config = dict(
    n_experts=80,
    experts_per_token=4,
    d_expert=32,
    moe_layers=[1, 2, 3, 4, 5, 6, 7, 8, 9, 10, 11, 12],
    router_score='softmax',
    balance_loss=0.00744,
    balance_bias=False,
    norm='layernorm',
    norm_eps=1e-05,
    beta1=0.95,
    beta2=0.95,
)
Below are experts of layer 9 (counted from 0) of a mixture-of-experts language model. Rows are named router (the router's row for the expert), gate (a neuron's input weights, with its number), up (a neuron's input weights, with its number) and show model dimensions 0-79. Each number is 50 + 15 x the weight over its row's rms, rounded and kept within 0 to 99.
After each expert's rows: "gets" lists some tokens that make up at least twice as much of what it gets as of all text. This comes from a sample of Wikipedia text that the model never trained on. Tokens count by the router's weight.

# expert 64
router:75 47 39 23 55 35 17 34 77 56 70 49 30 65 58 38 65 49 71 28 64 64 49 32 74 63 39 71 69 58 39 65 42 69 64 62 39 62 31 49 31 30 33 50 42 48 39 69 63 28 50 51 45 71 30 62 29 71 43 70 58 35 72 43 71 39 31 47 68 54 68 62 38 62 37 54 30 49 60 33
gate0:74 35 39 47 38 70 57 69 64 63 78 33 73 44 49 35 56 42 56 58 50 85 34 46 46 34 64 25 37 41 33 38 38 37 43 46 40 66 60 68 48 47 52 52 42 45 44 28 48 35 48 45 33 52 47 81 70 72 66 53 34 69 47 38 50 54 36 52 63 65 88 64 43 51 48 61 59 36 38 32
up0:46 66 25 36 67 20 61 40 36 72 31 72 48 59 23 64 24 47 35 45 43 33 63 32 43 63 52 57 48 77 60 57 48 58 53 41 49 59 32 63 40 56 39 43 34 33 56 53 47 63 36 51 45 39 60 52 64 69 44 51 52 53 29 64 39 35 51 29 23 61 56 63 52 33 33 55 86 56 33 66
gate1:31 58 70 81 50 75 44 48 48 28 80 61 53 62 23 47 40 62 53 74 47 55 56 60 60 42 22 75 66 29 76 69 46 38 61 64 40 48 48 39 40 27 37 54 68 54 32 44 47 44 41 40 37 84 40 60 55 37 48 67 57 79 64 28 35 59 49 37 24 31 35 57 64 45 34 56 31 58 34 52
up1:37 34 65 44 40 64 35 35 56 39 48 17 84 52 51 66 38 25 80 42 42 47 47 49 44 42 40 67 52 28 65 51 29 57 47 48 56 49 37 44 47 47 37 73 49 71 43 45 20 39 33 48 64 49 60 53 57 66 64 66 51 68 76 57 28 51 28 55 59 39 27 83 44 43 56 50 43 49 75 56
gate2:66 57 41 67 67 43 62 27 59 40 47 19 44 35 48 46 52 44 07 59 40 51 64 46 35 54 89 47 51 53 70 76 28 63 99 51 45 39 47 31 25 35 39 46 56 21 65 31 37 58 38 31 48 62 32 67 55 38 20 36 49 43 75 59 53 53 68 75 36 48 50 47 54 67 33 50 40 52 75 33
up2:31 38 28 51 32 55 65 58 59 67 62 62 51 36 73 63 44 11 58 55 52 27 36 55 54 44 44 52 40 56 18 27 51 47 57 74 44 39 63 38 31 65 50 51 30 72 78 36 48 54 49 48 35 66 50 30 21 29 47 63 45 24 47 67 56 63 56 50 31 62 32 80 56 48 63 45 31 50 22 37
gets: " F", " G", " M", "u", " St", " H"

# expert 44
router:58 23 27 43 71 42 63 46 48 59 41 70 43 68 59 33 65 69 72 44 52 55 71 31 62 56 50 58 75 71 58 53 49 74 62 57 20 48 50 57 17 48 53 58 47 29 48 51 45 35 47 30 31 64 15 65 37 60 63 60 71 36 59 60 47 46 38 57 67 45 55 73 53 53 43 26 22 65 56 53
gate0:50 40 77 33 35 58 46 58 47 78 76 50 36 55 52 45 31 45 69 50 40 64 45 63 46 37 59 56 31 37 57 56 28 16 45 40 43 49 74 65 58 55 47 59 44 64 57 60 49 38 28 69 18 44 65 87 57 42 90 45 42 46 38 20 34 59 37 57 59 51 61 63 48 25 57 53 57 53 17 52
up0:60 35 39 65 56 12 65 69 53 71 46 72 26 68 22 30 50 42 39 26 50 54 63 22 49 78 48 37 14 39 67 51 54 53 52 28 59 79 06 44 37 69 65 60 45 50 55 46 51 35 68 67 42 49 55 54 62 73 46 42 50 63 44 71 48 73 40 49 55 39 48 50 57 35 49 56 51 90 24 47
gate1:37 45 46 73 59 64 72 43 64 48 76 70 65 63 32 65 62 69 11 71 62 62 69 45 58 27 34 78 46 56 44 53 52 35 80 64 56 72 54 67 46 61 28 50 64 35 20 53 34 44 19 18 37 66 31 60 70 45 55 53 46 46 58 55 32 29 43 49 03 30 43 67 61 16 22 52 47 60 41 62
up1:46 60 26 29 28 55 39 58 62 37 43 27 55 36 72 68 43 28 57 62 50 41 65 41 47 29 40 41 59 25 66 47 74 57 53 23 39 36 44 41 43 31 22 20 21 57 50 47 53 44 82 58 49 54 54 68 33 58 55 59 37 45 61 55 38 52 47 73 50 33 46 54 36 37 16 63 56 40 40 74
gate2:28 07 48 66 72 49 54 27 61 50 55 49 45 35 46 58 38 70 29 45 39 52 70 29 48 42 67 49 64 25 62 63 54 59 84 59 33 39 43 04 35 53 76 37 63 31 57 59 23 38 57 38 47 55 28 53 41 54 33 33 42 39 63 51 19 72 80 79 50 40 42 34 51 71 35 56 41 39 76 37
up2:34 55 13 61 51 57 56 49 62 36 60 46 57 47 65 85 44 61 31 48 47 53 34 69 56 52 48 52 42 46 38 62 53 36 49 51 78 29 65 57 47 46 24 55 22 73 46 68 62 41 39 16 51 54 41 35 48 35 40 27 47 21 68 67 37 53 64 41 51 53 53 45 57 60 56 35 34 57 30 31
gets: " p", " sc", " b", " sp", " s", " h"

# expert 68
router:70 46 51 40 81 16 66 18 42 55 40 79 40 67 56 53 62 39 66 31 60 69 42 55 54 41 18 58 57 60 36 65 42 44 50 64 47 44 22 43 47 38 33 46 55 24 52 55 53 44 54 53 35 59 34 48 51 60 73 65 53 29 52 29 66 58 50 79 62 43 54 58 22 58 53 59 32 69 64 54
gate0:44 56 78 32 22 56 69 52 57 57 66 49 50 44 38 43 53 32 47 61 60 90 38 47 41 68 45 29 48 40 48 30 69 39 53 37 53 54 58 73 47 60 36 51 70 37 53 60 65 53 38 75 37 32 80 78 50 47 76 65 46 57 48 24 50 73 43 68 47 39 29 66 44 62 65 55 47 25 54 34
up0:57 42 21 60 61 47 48 38 50 82 16 41 47 58 43 49 40 42 47 19 42 43 60 61 52 63 41 41 50 49 69 74 36 46 36 58 37 64 13 38 45 48 34 54 57 66 44 54 23 64 41 52 50 41 79 47 44 67 14 46 42 52 41 59 33 68 43 65 46 37 57 67 70 18 47 52 75 74 32 69
gate1:28 69 61 50 51 49 61 37 43 45 59 94 60 60 40 47 74 58 39 41 59 66 51 64 44 54 56 39 43 41 72 39 16 52 70 63 26 51 47 81 47 57 65 53 61 40 49 72 26 52 22 38 35 40 49 59 48 48 63 70 39 40 89 32 47 64 56 63 15 53 30 19 57 39 21 47 61 56 58 37
up1:22 55 44 26 41 61 56 40 68 34 37 39 56 67 70 36 20 24 75 32 44 38 50 46 46 60 42 52 52 49 47 36 33 48 42 30 56 53 53 66 44 45 37 47 26 53 49 46 32 70 31 53 56 45 45 38 56 72 42 67 61 78 50 41 27 53 30 49 37 46 58 76 77 52 52 76 43 61 84 59
gate2:40 27 43 36 63 48 73 22 57 70 53 34 50 49 69 68 50 68 28 74 27 63 73 49 55 39 60 56 60 33 49 73 55 56 56 55 20 63 34 38 45 48 68 42 53 46 62 58 32 31 62 48 53 70 51 56 61 54 29 43 40 49 48 57 47 57 65 90 35 33 52 72 54 48 47 40 37 54 37 37
up2:48 62 49 64 49 35 58 45 66 41 40 55 45 40 74 76 51 21 51 52 72 34 27 45 52 55 55 70 40 26 33 41 59 30 20 53 39 49 42 39 42 48 53 52 53 63 40 45 58 35 43 64 33 54 47 45 70 40 40 55 66 30 63 61 65 49 59 52 31 63 17 68 36 61 43 43 20 55 47 32
gets: "\n", "\n\n", "| ", "-", "|", " | "

# expert 61
router:77 74 45 69 76 41 55 41 52 60 44 68 47 54 48 36 59 42 62 47 59 81 35 55 48 42 47 46 63 55 40 68 26 46 43 62 45 58 31 38 40 38 42 66 33 28 53 79 69 37 30 66 24 54 40 56 51 61 65 52 56 33 50 59 69 59 45 69 65 48 77 61 18 58 53 56 61 25 67 30
gate0:69 46 90 60 31 67 73 73 47 70 72 56 47 35 52 62 50 55 64 47 50 61 26 49 74 53 58 33 63 57 33 52 35 43 37 47 65 23 71 57 49 52 73 54 86 54 14 67 44 54 34 48 40 45 76 57 29 33 60 70 44 58 44 46 30 60 36 24 69 59 59 52 61 26 41 36 54 50 54 40
up0:48 34 42 52 39 30 36 53 47 70 47 67 41 57 26 51 46 54 36 57 48 30 63 36 58 48 72 34 36 70 76 64 55 47 46 54 58 93 26 60 53 43 40 62 72 48 66 63 36 58 55 49 67 11 42 61 56 82 30 27 69 52 32 50 36 62 50 56 30 49 49 65 39 36 34 36 76 36 49 41
gate1:18 61 84 57 34 48 32 49 53 33 35 62 51 67 14 45 51 59 44 64 54 56 61 62 57 51 61 46 53 53 45 74 24 30 73 74 61 57 38 28 35 63 39 52 51 29 22 55 38 29 42 47 40 45 27 73 51 33 32 60 61 61 71 26 58 47 49 47 23 37 43 46 42 32 44 64 63 44 33 44
up1:33 41 46 35 27 56 49 46 69 66 24 30 51 33 78 41 23 30 72 46 50 31 67 36 42 51 31 67 47 46 79 67 31 55 51 33 45 30 43 31 28 69 50 55 47 45 72 65 57 58 55 34 46 61 78 40 53 54 52 42 47 40 71 53 33 54 37 69 51 10 69 69 41 41 58 56 88 48 44 48
gate2:47 22 29 60 42 50 44 47 77 35 55 31 46 41 54 63 44 62 32 62 32 84 52 41 53 74 57 54 55 41 30 73 58 51 70 48 37 58 49 23 48 28 63 22 46 19 48 55 45 41 39 40 30 59 45 44 61 69 21 17 28 57 53 50 51 59 78 60 47 56 46 37 78 48 52 37 66 56 77 67
up2:39 81 55 44 41 61 77 66 56 53 56 64 54 75 88 69 38 30 39 53 58 43 42 52 53 47 71 73 35 50 33 14 55 69 44 58 34 35 35 40 31 59 45 38 39 73 65 56 45 47 41 43 39 67 43 50 60 48 51 52 50 49 44 63 43 76 72 39 34 60 39 64 52 68 39 47 25 67 36 46
gets: "==", "\n", "===", "-", "\n\n", " Date"

# expert 63
router:55 51 36 66 63 26 64 41 42 43 61 66 46 56 76 18 52 49 64 60 76 66 52 24 75 82 36 53 69 86 53 59 51 57 52 46 23 78 40 46 51 23 42 49 50 50 35 73 68 38 51 44 52 69 32 46 12 79 35 47 75 37 52 23 47 29 28 65 40 46 61 73 65 56 49 47 55 52 51 34
gate0:56 49 42 46 09 60 53 42 55 49 68 43 48 54 61 20 45 47 63 48 52 70 71 65 66 45 42 54 54 56 48 39 32 37 38 43 72 46 73 72 54 67 68 22 58 45 50 65 55 39 76 55 35 56 41 53 34 80 69 52 41 48 42 50 34 47 69 52 71 68 67 57 56 55 67 44 56 43 50 51
up0:32 36 28 35 44 30 73 75 49 67 40 45 48 46 23 44 27 43 23 55 48 41 69 16 63 75 40 21 30 62 59 57 32 78 50 32 73 46 45 25 31 66 56 36 82 78 54 54 46 60 50 70 41 26 73 57 71 41 62 39 62 49 46 92 47 59 55 52 24 67 44 63 23 23 47 32 52 58 59 48
gate1:40 51 40 49 40 61 77 45 44 12 52 69 60 44 36 55 41 54 61 35 65 55 79 48 63 29 64 41 57 64 46 55 50 41 51 63 69 44 49 76 67 60 47 48 39 93 33 69 51 19 44 33 34 68 45 58 52 39 45 36 36 24 39 26 45 60 44 47 25 52 57 56 62 29 32 60 55 51 49 71
up1:53 51 50 18 19 61 49 25 77 34 42 18 37 43 63 65 11 38 66 46 59 23 58 54 49 65 51 60 31 49 65 33 31 88 53 45 63 51 32 35 57 52 45 51 31 59 34 35 38 61 47 35 52 75 54 59 47 53 70 58 45 55 55 45 17 50 41 66 50 37 66 96 44 47 49 31 58 69 58 82
gate2:55 20 45 66 44 45 55 52 66 69 55 44 38 43 46 14 41 66 19 80 29 63 67 03 27 64 70 51 49 48 61 42 21 71 64 61 30 84 44 43 46 36 75 31 28 24 55 45 38 49 54 43 51 64 48 35 57 63 38 44 66 44 49 35 46 55 61 76 40 63 50 75 37 63 62 27 44 48 68 46
up2:45 54 38 58 37 66 66 48 48 51 73 62 57 70 57 61 54 41 61 27 28 47 37 51 80 41 56 39 71 48 35 44 52 15 40 50 31 53 41 53 57 36 32 61 21 69 55 44 53 26 66 41 47 49 49 15 37 33 34 52 56 47 48 66 64 34 70 55 39 64 25 37 47 58 64 53 30 21 25 50
gets: "a", "p", " T", "h", " P", "ar"

# expert 6
router:51 46 54 58 56 20 55 46 39 32 49 80 42 52 82 39 60 25 73 19 63 60 53 47 65 77 31 37 70 58 37 69 50 39 51 57 49 57 47 47 48 14 24 47 52 39 28 70 42 38 53 86 61 82 39 53 19 79 68 56 66 34 65 31 38 18 31 69 44 43 49 73 69 61 51 78 34 56 64 44
gate0:63 51 53 42 41 88 43 29 66 75 61 54 61 58 65 48 35 36 56 32 41 55 38 70 58 42 48 55 30 33 37 67 38 61 42 51 86 56 80 63 39 43 81 21 56 47 49 66 34 50 49 64 47 38 47 60 64 58 85 57 49 52 69 41 24 61 40 56 57 86 45 39 53 65 36 34 51 48 51 67
up0:62 60 44 45 60 41 58 54 41 42 54 72 36 79 22 71 34 49 25 36 38 62 52 25 48 79 59 54 43 64 68 56 28 64 61 35 52 35 44 54 48 61 35 54 53 55 48 59 72 55 76 43 47 50 67 73 66 47 51 53 22 37 43 68 29 67 67 34 50 75 38 57 48 32 27 24 70 56 20 41
gate1:24 70 46 47 43 59 58 56 57 75 43 65 80 37 48 36 47 30 36 50 79 56 67 45 57 39 33 50 42 70 32 59 62 59 89 40 51 47 36 41 43 52 47 56 69 57 36 74 55 51 17 28 30 53 01 62 67 38 37 33 49 38 50 58 19 52 71 52 45 33 39 61 78 10 40 42 56 26 60 42
up1:41 52 38 49 43 57 61 35 78 27 34 40 59 50 61 59 28 61 78 41 24 36 60 34 52 74 43 49 30 30 54 09 32 36 35 62 43 40 49 57 54 69 51 44 28 53 50 57 45 18 46 38 36 74 70 43 70 64 65 51 52 65 81 59 38 53 39 46 54 49 32 61 44 25 40 60 59 47 66 64
gate2:52 06 29 60 86 54 55 61 54 45 40 22 43 32 63 46 31 68 30 58 46 67 70 45 55 46 60 71 60 50 57 78 49 64 88 55 65 45 34 44 47 70 28 52 46 08 47 32 40 32 36 50 65 54 49 56 31 64 21 40 61 41 82 61 44 34 67 85 44 47 50 47 65 61 52 77 36 42 75 38
up2:54 58 40 53 43 43 63 53 69 65 58 60 52 52 55 57 20 27 48 52 47 48 23 49 59 47 57 47 43 44 42 33 43 28 34 58 24 55 52 45 54 44 53 23 58 58 21 30 63 46 67 64 38 61 60 51 40 22 35 36 29 44 70 74 64 52 88 58 32 69 34 50 45 67 38 67 22 40 16 50
gets: "l", "v", "av", "ov", "at", "n"

# expert 50
router:71 51 22 41 95 36 14 37 70 66 79 69 45 72 44 40 64 46 71 37 62 66 59 42 63 54 21 76 62 52 43 56 44 66 53 65 39 66 64 49 35 49 44 44 37 51 33 63 75 33 45 45 41 61 31 67 34 58 38 72 65 39 71 63 73 37 37 33 64 54 73 56 46 52 40 23 34 58 50 25
gate0:66 40 55 54 35 62 45 62 75 76 63 52 73 46 31 50 48 30 49 62 42 68 65 44 63 39 39 42 59 55 44 44 45 27 45 48 45 40 77 60 62 57 68 41 60 48 57 60 48 14 45 76 24 44 65 67 35 77 53 79 64 56 67 29 46 85 48 53 68 57 64 52 46 30 52 47 65 47 48 55
up0:48 61 15 49 72 32 39 65 54 65 23 61 48 84 35 49 17 57 33 59 44 53 46 25 57 61 41 51 48 21 64 82 35 63 62 17 71 59 39 60 29 66 50 42 60 48 57 57 51 55 29 64 43 27 47 65 57 80 38 71 34 75 51 63 72 49 64 33 59 53 59 45 44 41 35 52 64 67 42 38
gate1:18 72 45 72 50 50 39 41 50 47 49 66 65 60 23 59 66 67 26 81 71 39 52 50 66 38 56 39 62 35 59 59 44 44 83 73 38 63 52 23 27 55 50 50 63 67 17 49 31 30 46 25 34 52 30 82 54 55 35 61 57 61 74 34 60 66 50 48 31 49 59 60 55 48 25 46 53 51 44 42
up1:49 26 68 43 32 42 65 40 74 49 36 24 51 32 65 47 07 36 69 37 57 41 59 56 52 69 41 71 43 34 54 53 40 46 42 49 64 25 38 53 42 64 33 63 34 68 51 50 24 46 47 39 61 50 65 63 57 41 66 68 69 77 72 31 24 36 45 70 45 28 43 78 60 67 53 70 60 44 38 53
gate2:54 36 19 55 57 44 56 52 48 87 42 40 44 26 65 53 44 45 45 44 37 59 66 18 22 46 69 61 65 36 53 47 46 71 74 48 48 51 49 40 17 55 56 37 50 07 60 68 49 26 37 15 44 67 34 60 52 68 06 54 60 57 61 54 44 65 59 53 25 44 55 61 55 29 63 53 52 58 56 46
up2:37 77 51 54 30 57 61 39 72 60 61 62 61 45 60 59 44 27 55 63 65 27 48 44 61 25 52 42 55 51 50 22 48 41 24 40 58 43 35 37 60 12 42 52 49 63 51 36 23 64 44 43 25 67 57 54 20 48 49 49 39 30 71 67 38 50 52 49 49 66 62 35 41 58 45 43 25 62 30 37
gets: "–", " to", ", ", " in ", "| ", " after"

# expert 36
router:64 43 44 56 55 49 41 54 57 49 77 41 32 52 74 47 56 68 76 41 56 70 63 41 70 83 52 29 71 60 43 70 37 60 39 56 26 62 51 45 51 17 27 38 58 51 39 66 70 34 57 46 53 45 20 45 34 74 46 74 51 43 59 57 72 37 23 29 63 51 61 53 38 52 36 68 57 35 59 56
gate0:78 29 62 27 28 44 65 69 54 68 46 32 28 29 37 39 47 31 64 55 61 63 38 52 46 57 57 52 29 43 37 49 47 68 21 63 66 42 71 64 64 44 55 38 54 36 50 87 55 23 38 66 42 54 57 47 42 59 61 72 49 42 45 66 41 69 46 52 57 66 45 47 38 48 70 67 25 55 53 47
up0:43 56 08 70 45 30 29 21 53 78 29 64 56 56 13 29 42 47 45 56 36 63 47 30 54 86 57 65 15 46 84 78 39 45 42 38 61 66 35 57 60 52 50 81 44 52 50 51 31 40 50 35 31 45 58 73 78 63 50 67 60 51 46 61 33 78 55 75 38 50 42 59 34 31 23 41 70 45 19 53
gate1:39 58 70 79 48 43 40 53 44 30 45 62 39 35 35 56 54 65 47 29 25 63 85 63 42 30 56 33 45 53 46 58 38 18 57 59 39 48 53 62 37 49 37 38 59 59 30 68 24 35 31 25 63 46 34 45 51 38 67 60 36 52 76 44 44 37 46 58 27 40 60 67 79 61 40 49 38 56 50 57
up1:37 47 50 20 26 58 40 37 68 41 39 32 68 51 53 50 02 39 63 56 33 32 57 33 33 56 45 66 63 59 69 29 41 63 51 41 47 23 46 38 63 41 47 40 52 43 46 56 15 45 50 56 17 49 48 93 50 46 43 45 81 67 75 43 43 57 60 51 53 55 41 59 68 60 57 55 59 39 75 52
gate2:55 31 34 70 53 50 88 59 72 52 56 61 38 26 66 52 76 54 45 48 38 72 52 33 38 43 62 48 44 40 39 58 30 59 64 34 56 30 59 45 41 40 47 22 51 41 55 54 34 28 39 57 40 61 49 42 57 59 00 51 45 50 32 36 42 36 86 70 65 49 46 50 35 41 60 30 56 61 47 58
up2:49 47 34 47 43 60 60 52 50 75 46 48 40 62 56 66 41 26 52 59 53 50 48 69 73 61 64 37 24 55 63 29 55 26 44 36 36 56 29 67 52 19 66 50 61 76 39 56 51 48 41 51 41 64 53 32 51 58 50 26 54 38 91 89 65 71 90 61 53 65 59 46 34 69 31 49 35 59 37 11
gets: "i", "u", "a", "h", "an", "ang"

# expert 2
router:63 41 28 47 49 39 53 40 85 55 46 73 53 65 62 22 61 33 58 32 57 59 67 62 69 56 48 65 65 50 56 56 47 67 58 52 23 35 50 58 27 21 19 59 61 52 60 57 52 40 46 53 40 69 35 65 23 52 38 70 62 38 63 55 53 51 39 72 76 55 56 55 29 77 37 33 28 40 74 39
gate0:44 41 57 53 54 49 52 47 75 66 48 50 57 33 57 33 35 44 53 53 62 46 24 40 71 23 71 34 38 43 41 55 36 40 53 49 51 34 72 58 56 45 45 54 43 58 70 44 56 40 31 65 35 43 59 54 52 71 76 67 36 53 68 32 26 72 39 70 54 96 75 60 47 38 34 36 61 38 43 65
up0:36 46 30 57 70 38 19 58 45 80 27 59 69 60 51 42 62 51 37 62 50 40 64 39 58 59 23 70 30 42 67 65 36 58 52 32 43 37 34 34 43 45 32 48 37 39 72 60 42 52 42 40 66 54 80 60 28 76 44 63 42 57 50 77 20 63 59 36 51 52 79 72 27 33 25 56 93 62 45 36
gate1:28 52 78 83 54 61 47 27 32 52 84 71 61 55 26 50 26 65 44 72 58 66 45 36 39 26 47 38 67 52 44 44 30 55 70 38 65 44 60 38 50 48 26 61 60 73 45 51 24 41 45 20 41 43 54 71 56 32 51 57 63 44 49 44 35 62 64 47 46 15 34 50 42 51 23 43 35 50 53 66
up1:48 55 36 17 54 47 49 47 90 43 45 50 56 45 62 52 20 37 81 41 39 14 55 36 27 57 34 50 55 35 59 48 41 44 57 29 55 42 39 66 55 48 24 76 28 47 54 40 35 32 54 41 38 33 73 64 53 61 53 45 31 51 56 57 33 40 46 55 79 26 53 62 61 64 54 58 52 40 73 44
gate2:27 33 43 68 44 43 63 52 74 75 57 53 44 53 51 41 60 52 17 33 33 61 61 54 47 48 87 76 68 44 54 68 71 65 88 56 70 54 58 30 25 38 66 43 60 34 46 60 37 40 41 47 41 65 29 56 46 59 00 20 62 43 54 61 63 55 67 73 45 29 52 30 40 67 14 48 44 43 75 41
up2:46 61 35 61 49 80 63 44 73 42 42 68 77 53 68 62 44 13 44 29 46 56 41 67 66 61 58 38 54 31 50 32 19 48 73 58 43 62 50 45 65 34 55 53 35 79 43 43 46 41 35 38 31 52 40 52 53 59 59 53 30 40 66 68 50 65 71 63 61 72 28 45 65 46 64 40 44 68 34 16
gets: " ch", " c", " Ch", " h", " m", " p"

# expert 43
router:53 25 57 53 47 27 59 44 56 62 37 58 31 54 60 15 60 44 76 35 66 59 32 44 67 76 42 71 73 48 57 56 55 48 59 53 22 21 58 42 39 48 36 28 31 38 43 62 43 41 48 49 44 72 35 58 45 86 63 44 67 36 60 29 52 29 06 45 58 51 66 80 75 68 44 54 52 60 55 44
gate0:68 20 60 28 18 64 31 73 67 51 53 52 53 40 43 57 35 42 53 38 78 71 54 64 30 50 49 57 65 36 30 54 49 49 37 60 55 67 80 73 58 33 63 53 42 54 41 57 55 41 56 76 30 44 43 68 41 48 83 57 34 68 63 45 38 43 74 37 63 50 45 49 34 71 57 40 61 50 37 57
up0:45 55 21 52 49 37 56 34 36 71 21 83 58 59 30 64 39 75 31 53 44 48 52 19 31 71 33 48 55 49 92 64 30 40 86 30 83 62 42 48 37 59 77 62 68 40 45 63 32 44 58 56 41 63 58 59 71 52 34 16 51 79 74 73 46 39 72 55 55 52 39 47 37 73 54 63 76 82 35 46
gate1:48 49 67 63 38 46 63 51 47 51 53 75 45 44 49 33 58 63 36 91 47 43 67 41 58 99 49 37 65 17 45 53 58 81 58 52 42 38 57 42 60 49 16 39 53 51 30 46 50 31 59 26 49 21 57 73 63 58 50 57 71 25 33 51 46 68 65 38 29 54 21 90 58 41 29 41 37 37 33 77
up1:35 36 34 48 23 53 50 47 64 56 55 38 55 57 51 53 46 28 66 39 49 40 47 45 42 32 40 79 34 56 51 35 24 60 41 44 42 49 39 69 45 46 63 47 42 36 47 54 46 72 34 54 39 79 40 30 47 42 62 35 45 92 85 63 30 52 64 85 71 15 55 61 59 13 38 61 44 50 52 49
gate2:57 39 59 53 57 40 69 51 83 54 44 50 37 41 55 61 43 51 33 37 22 47 73 50 37 35 77 48 25 32 42 69 58 59 85 32 12 65 48 38 45 51 57 33 30 26 32 31 33 30 49 62 46 66 54 53 53 62 50 23 66 58 69 66 50 43 41 79 66 64 28 65 35 61 47 52 39 48 48 34
up2:43 43 55 50 47 47 50 59 60 45 50 76 48 46 53 46 53 37 59 50 20 26 25 59 68 60 85 24 34 70 56 46 62 55 63 77 35 32 29 76 63 39 50 27 25 82 50 48 48 49 36 55 55 68 48 26 22 31 51 29 49 44 57 53 68 69 58 64 75 38 59 60 45 45 40 49 27 68 25 40
gets: "b", "l", "g", "h", "ag", "d"

# expert 56
router:66 70 30 42 73 44 76 31 48 18 53 64 49 59 44 48 61 63 70 43 45 49 47 39 61 71 45 27 65 58 48 53 35 37 58 52 37 63 20 62 48 53 39 51 44 46 18 54 67 34 39 64 18 49 20 68 45 52 52 52 60 37 48 44 67 41 39 73 58 62 91 47 49 56 39 39 49 50 77 44
gate0:62 02 57 49 42 41 70 66 53 48 45 26 48 26 45 53 33 41 62 55 53 53 33 43 48 37 54 52 49 34 49 63 37 31 44 48 45 47 74 59 38 61 31 45 21 27 51 57 58 03 50 45 24 40 49 52 55 36 62 61 61 42 44 23 38 69 52 41 68 75 73 45 58 56 54 46 64 36 65 50
up0:35 45 31 39 74 13 38 45 59 44 40 54 57 66 34 26 58 46 27 65 41 27 61 47 51 63 71 50 57 33 62 52 52 36 38 31 75 72 20 67 62 58 44 47 27 54 51 48 57 33 45 61 46 47 85 49 62 68 48 72 63 44 53 53 63 61 38 51 40 68 43 47 35 42 29 56 84 26 55 58
gate1:21 26 64 61 63 14 60 42 59 38 83 48 45 46 20 76 45 71 46 61 61 38 85 28 48 43 56 31 40 62 51 43 43 54 56 73 46 54 45 49 52 50 41 51 44 52 55 28 39 47 49 65 20 44 24 71 30 60 70 63 39 52 73 30 51 43 33 54 45 23 65 56 41 55 34 54 40 51 35 50
up1:46 58 52 33 52 14 78 33 41 33 58 26 34 51 66 69 13 27 92 42 22 20 51 30 50 45 44 51 73 55 74 60 61 72 66 38 39 54 46 53 45 44 41 44 21 43 58 39 26 24 43 51 40 46 35 72 68 64 64 59 63 64 43 40 47 42 58 47 41 55 36 48 11 63 48 64 47 58 52 37
gate2:48 48 20 76 53 43 71 35 69 51 33 40 48 58 54 39 56 62 30 59 37 56 56 53 32 36 70 55 38 55 73 65 64 49 71 48 39 66 37 16 15 29 55 24 32 36 42 53 39 62 49 53 32 70 41 65 71 55 26 29 47 65 63 31 56 54 68 80 34 34 54 60 69 62 41 48 54 31 24 33
up2:24 49 32 52 48 54 68 42 75 35 68 86 37 58 76 61 55 33 50 46 78 42 40 59 57 62 43 50 32 44 40 39 48 17 14 59 40 42 52 64 35 41 43 43 28 42 60 64 35 47 38 50 42 46 41 49 62 37 29 34 51 41 60 75 55 64 69 50 40 64 63 37 18 61 41 38 58 64 51 50
gets: "\n\n", "-", "\n", "M", "S", "==="

# expert 65
router:85 38 31 38 74 24 35 39 72 58 69 66 45 80 66 46 47 36 63 43 53 61 36 51 70 49 35 51 58 62 48 58 57 63 73 67 34 58 39 56 41 39 39 41 44 69 42 64 53 46 49 38 43 61 35 46 42 56 39 60 53 36 75 44 50 52 35 35 49 61 63 57 46 47 53 53 43 21 73 59
gate0:68 51 49 23 49 41 53 55 47 77 62 42 60 52 54 56 43 52 53 68 56 56 42 72 79 54 25 62 12 45 50 41 55 39 51 40 42 57 59 50 45 61 37 41 65 59 40 48 58 46 66 56 19 36 60 74 58 63 55 53 34 44 73 27 35 83 32 56 67 82 68 49 49 42 21 40 63 53 50 70
up0:46 42 24 52 52 38 68 71 28 57 38 53 59 81 27 53 49 20 27 47 40 21 60 22 43 68 60 76 20 49 44 60 47 51 53 34 59 55 06 69 46 74 42 40 46 77 21 63 46 64 45 51 36 14 74 69 60 60 63 80 68 49 38 50 37 56 37 47 22 53 58 78 43 50 47 31 79 72 36 63
gate1:51 43 86 63 32 62 35 65 64 59 69 75 68 39 37 73 36 75 57 42 40 56 65 47 56 39 45 45 24 54 85 65 61 46 63 65 31 70 71 58 22 50 69 41 58 59 29 72 46 44 62 30 71 43 39 62 61 63 44 54 59 54 73 39 36 50 42 37 31 43 35 68 44 27 28 55 28 66 64 57
up1:28 48 59 47 30 53 64 50 29 50 53 52 59 25 61 63 23 33 55 51 63 32 43 53 33 63 01 64 37 35 76 43 38 52 49 31 53 41 47 36 40 59 51 39 49 49 37 56 20 41 37 34 48 58 70 51 50 65 42 69 70 59 66 35 59 24 22 46 57 36 55 59 48 35 40 67 56 58 30 70
gate2:37 48 40 42 90 39 51 50 52 58 62 12 31 65 47 54 54 82 31 67 25 64 47 35 43 61 54 34 38 34 46 69 62 66 88 31 36 55 24 55 44 33 55 45 52 49 49 69 56 38 32 43 73 64 35 50 61 56 21 66 44 46 62 67 39 66 73 77 53 60 52 54 34 42 44 37 23 61 71 61
up2:22 61 60 38 47 35 75 36 83 62 61 51 69 49 62 66 73 22 38 48 75 45 38 50 51 75 55 43 20 45 48 31 62 44 47 69 54 41 34 64 48 37 41 54 38 52 59 55 32 52 49 30 51 64 63 70 30 40 54 28 65 33 57 44 67 56 74 48 26 60 58 57 38 31 41 38 24 43 22 41
gets: " | ", ", ", "; ", " ", "| ", "–"